config.yaml
num_hidden_layers: 13
hidden_size: 448
n_experts: 80
experts_per_token: 3
d_expert: 192
d_shared_expert: 0
hidden_act: "squared_relu"
moe_layers: [2, 3, 4, 5, 6, 7, 8, 9, 10, 11, 12]
router_score: "sigmoid"
normalize_top_k: true
routed_scale: 1.0
balance_loss: 0.0106
balance_bias: false
init_std_router: 0.0149
lr_router: 0.000437
num_attention_heads: 7
num_key_value_heads: 7
head_dim: 64
vocab_size: 41965
norm: "rmsnorm"
norm_place: "pre"
norm_eps: 1e-06
positions: "rope"
rope_theta: 10000.0
rope_fraction: 1.0
qk_norm: true
attn_scale: 0.148
tie_word_embeddings: false
parallel_block: false
extras: ["capped logits"]
init: "uniform"
init_std_qkv: 0.029
init_std_o: 0.00569
init_std_up: 0.029
init_std_down: 0.00329
optimizer: "muon_variant"
learning_rate: 0.0107
lr_mult_qkv: 0.4
lr_mult_o: 1.5
beta1: 0.95
lr_head: 0.00571
max_grad_norm: 1.0
warmup_steps: 74
schedule: "wsd"
decay_fraction: 0.554
decay_shape: "cos"
final_lr_fraction: 0.0
batch_tokens: 131072
max_seq_len: 1024
doc_mask: true
train_tokens: 956800000
max_steps: 7300
dataset: "wikipedia_en"
Below are experts of layer 9 (counted from 0) of a mixture-of-experts language model. Rows are named router (the router's row for the expert), up (a neuron's input weights, with its number) and show model dimensions 224-279. Each number is 50 + 12 x the weight over its row's rms, rounded and kept within 0 to 99.
Before each expert's rows: "comes after" lists some tokens at least twice as common just before its tokens as in all text. This comes from a sample of Wikipedia text that the model never trained on. Tokens count by the router's weight.

# expert 2
comes after: " |", "|", " |\n", "\n", ";", "0"
router:64 34 41 38 39 62 64 38 38 60 64 37 37 64 35 46 36 50 65 56 60 65 62 59 38 64 38 40 36 63 36 37 36 63 38 36 36 38 37 64 66 65 52 50 43 65 53 66 44 63 65 37 62 64 66 50
up0:40 37 61 49 42 53 69 51 52 52 55 76 65 41 43 87 51 63 51 53 64 27 59 54 44 41 55 58 52 51 48 57 61 39 24 72 63 42 73 68 67 48 19 54 56 27 54 44 35 54 33 54 32 28 65 48
up1:26 52 54 45 60 57 48 60 70 40 38 56 48 29 36 65 73 35 41 48 57 38 57 39 48 42 38 60 61 43 57 52 54 82 62 45 57 45 71 32 51 52 36 65 34 35 34 42 52 59 25 47 45 45 43 63
up2:45 60 42 50 50 55 54 27 54 42 47 50 49 51 58 57 60 54 42 26 59 40 48 53 67 58 39 55 46 48 53 65 65 46 57 58 66 68 43 54 36 62 47 56 80 43 62 44 54 57 49 39 61 36 41 63
up3:51 47 40 52 45 32 39 29 57 56 51 40 53 44 38 55 46 52 36 38 68 33 65 59 69 62 56 45 51 57 58 45 75 80 68 59 60 63 40 18 44 53 38 52 47 37 46 76 32 57 33 39 48 53 69 32

# expert 0
comes after: " |", " |\n", "|", "\n", "0", ";"
router:65 34 43 40 40 62 63 37 40 62 65 39 37 63 41 48 37 47 62 57 57 66 60 59 39 65 37 44 36 64 39 37 35 61 36 36 33 41 39 67 65 61 54 47 46 64 58 62 42 59 60 41 62 61 66 47
up0:40 76 53 56 47 43 26 51 41 70 36 38 67 60 43 64 70 43 53 64 36 28 57 49 59 47 65 60 38 57 35 50 38 22 44 88 44 52 50 52 30 45 42 43 49 32 41 46 64 39 53 31 38 29 57 52
up1:28 57 51 52 64 50 66 68 54 59 47 52 54 63 56 78 53 68 44 46 39 44 55 35 65 54 55 29 48 47 40 68 51 62 59 71 62 47 55 37 41 35 34 39 52 59 46 40 47 49 42 34 62 42 38 45
up2:32 41 54 56 63 43 46 59 30 55 72 46 64 73 53 51 55 58 46 65 69 35 62 49 41 44 60 23 52 52 60 55 70 53 33 85 77 22 40 34 61 47 47 52 52 37 56 40 31 21 46 57 52 36 73 36
up3:27 49 42 52 48 49 45 43 67 65 64 64 49 63 67 60 48 70 38 32 56 35 40 39 63 41 55 52 57 33 56 43 48 46 49 71 83 54 32 71 46 27 58 56 46 40 36 47 76 60 53 49 65 50 49 57

# expert 1
comes after: " |", "|", " |\n", "\n", ";", "0"
router:63 38 41 36 40 63 60 38 39 57 62 37 37 62 37 50 38 52 64 53 61 63 65 57 36 64 37 37 36 63 35 36 37 61 38 38 37 37 37 63 62 67 48 46 43 64 52 61 45 63 65 35 63 66 64 45
up0:68 58 66 41 69 47 53 47 39 28 41 62 66 43 39 53 52 37 51 65 49 65 67 49 61 60 35 52 49 51 48 69 50 58 60 58 52 46 65 44 61 48 53 55 29 57 45 41 35 63 41 57 48 75 44 54
up1:45 49 49 58 36 56 30 52 64 51 41 19 53 32 61 45 46 57 57 65 53 43 53 42 50 56 68 63 70 66 40 54 40 40 32 49 76 54 51 45 43 38 67 38 51 40 65 44 56 43 31 53 60 74 49 61
up2:40 58 38 37 36 45 39 50 45 48 40 28 61 30 63 63 55 62 26 35 61 44 52 42 57 65 67 57 56 34 37 52 60 64 32 65 63 59 52 36 61 40 67 39 36 39 69 45 55 56 74 58 31 52 38 66
up3:50 48 64 71 45 26 59 61 58 66 76 50 30 62 49 42 60 62 52 40 38 59 50 45 45 43 49 64 60 58 73 57 83 45 58 70 66 41 43 51 64 59 65 49 57 47 57 49 43 62 36 54 40 52 21 47

# expert 3
comes after: " |", "\n", " |\n", "0", "1", "2"
router:64 35 35 36 35 66 64 41 40 63 66 39 36 62 38 47 36 48 64 56 63 65 63 58 33 66 37 38 35 60 40 36 34 60 31 35 35 41 37 64 65 59 52 46 45 64 59 66 47 64 63 40 63 62 62 44
up0:37 52 57 57 62 34 69 69 78 43 41 49 53 44 69 49 48 45 45 64 40 57 37 30 29 35 65 45 58 51 60 67 45 58 53 68 68 60 61 51 43 44 64 58 38 41 64 27 62 49 36 59 49 28 26 62
up1:37 50 75 42 62 44 48 57 62 36 57 37 58 47 58 60 58 55 24 40 36 75 45 63 72 61 55 60 52 36 64 64 71 35 47 63 77 39 28 61 51 44 65 50 57 47 53 43 70 45 48 57 38 36 49 41
up2:35 42 36 61 49 55 32 59 48 28 41 44 36 47 55 37 66 68 51 33 44 45 53 49 53 24 30 67 44 53 36 58 48 37 66 57 46 67 67 54 60 44 48 49 70 47 39 40 45 32 58 40 59 29 38 65
up3:39 42 28 72 52 51 66 41 43 43 54 47 50 45 40 45 68 50 23 47 55 35 43 52 47 38 57 62 51 56 62 55 73 40 65 36 80 40 38 51 53 57 45 64 64 41 34 49 55 64 57 39 46 59 41 58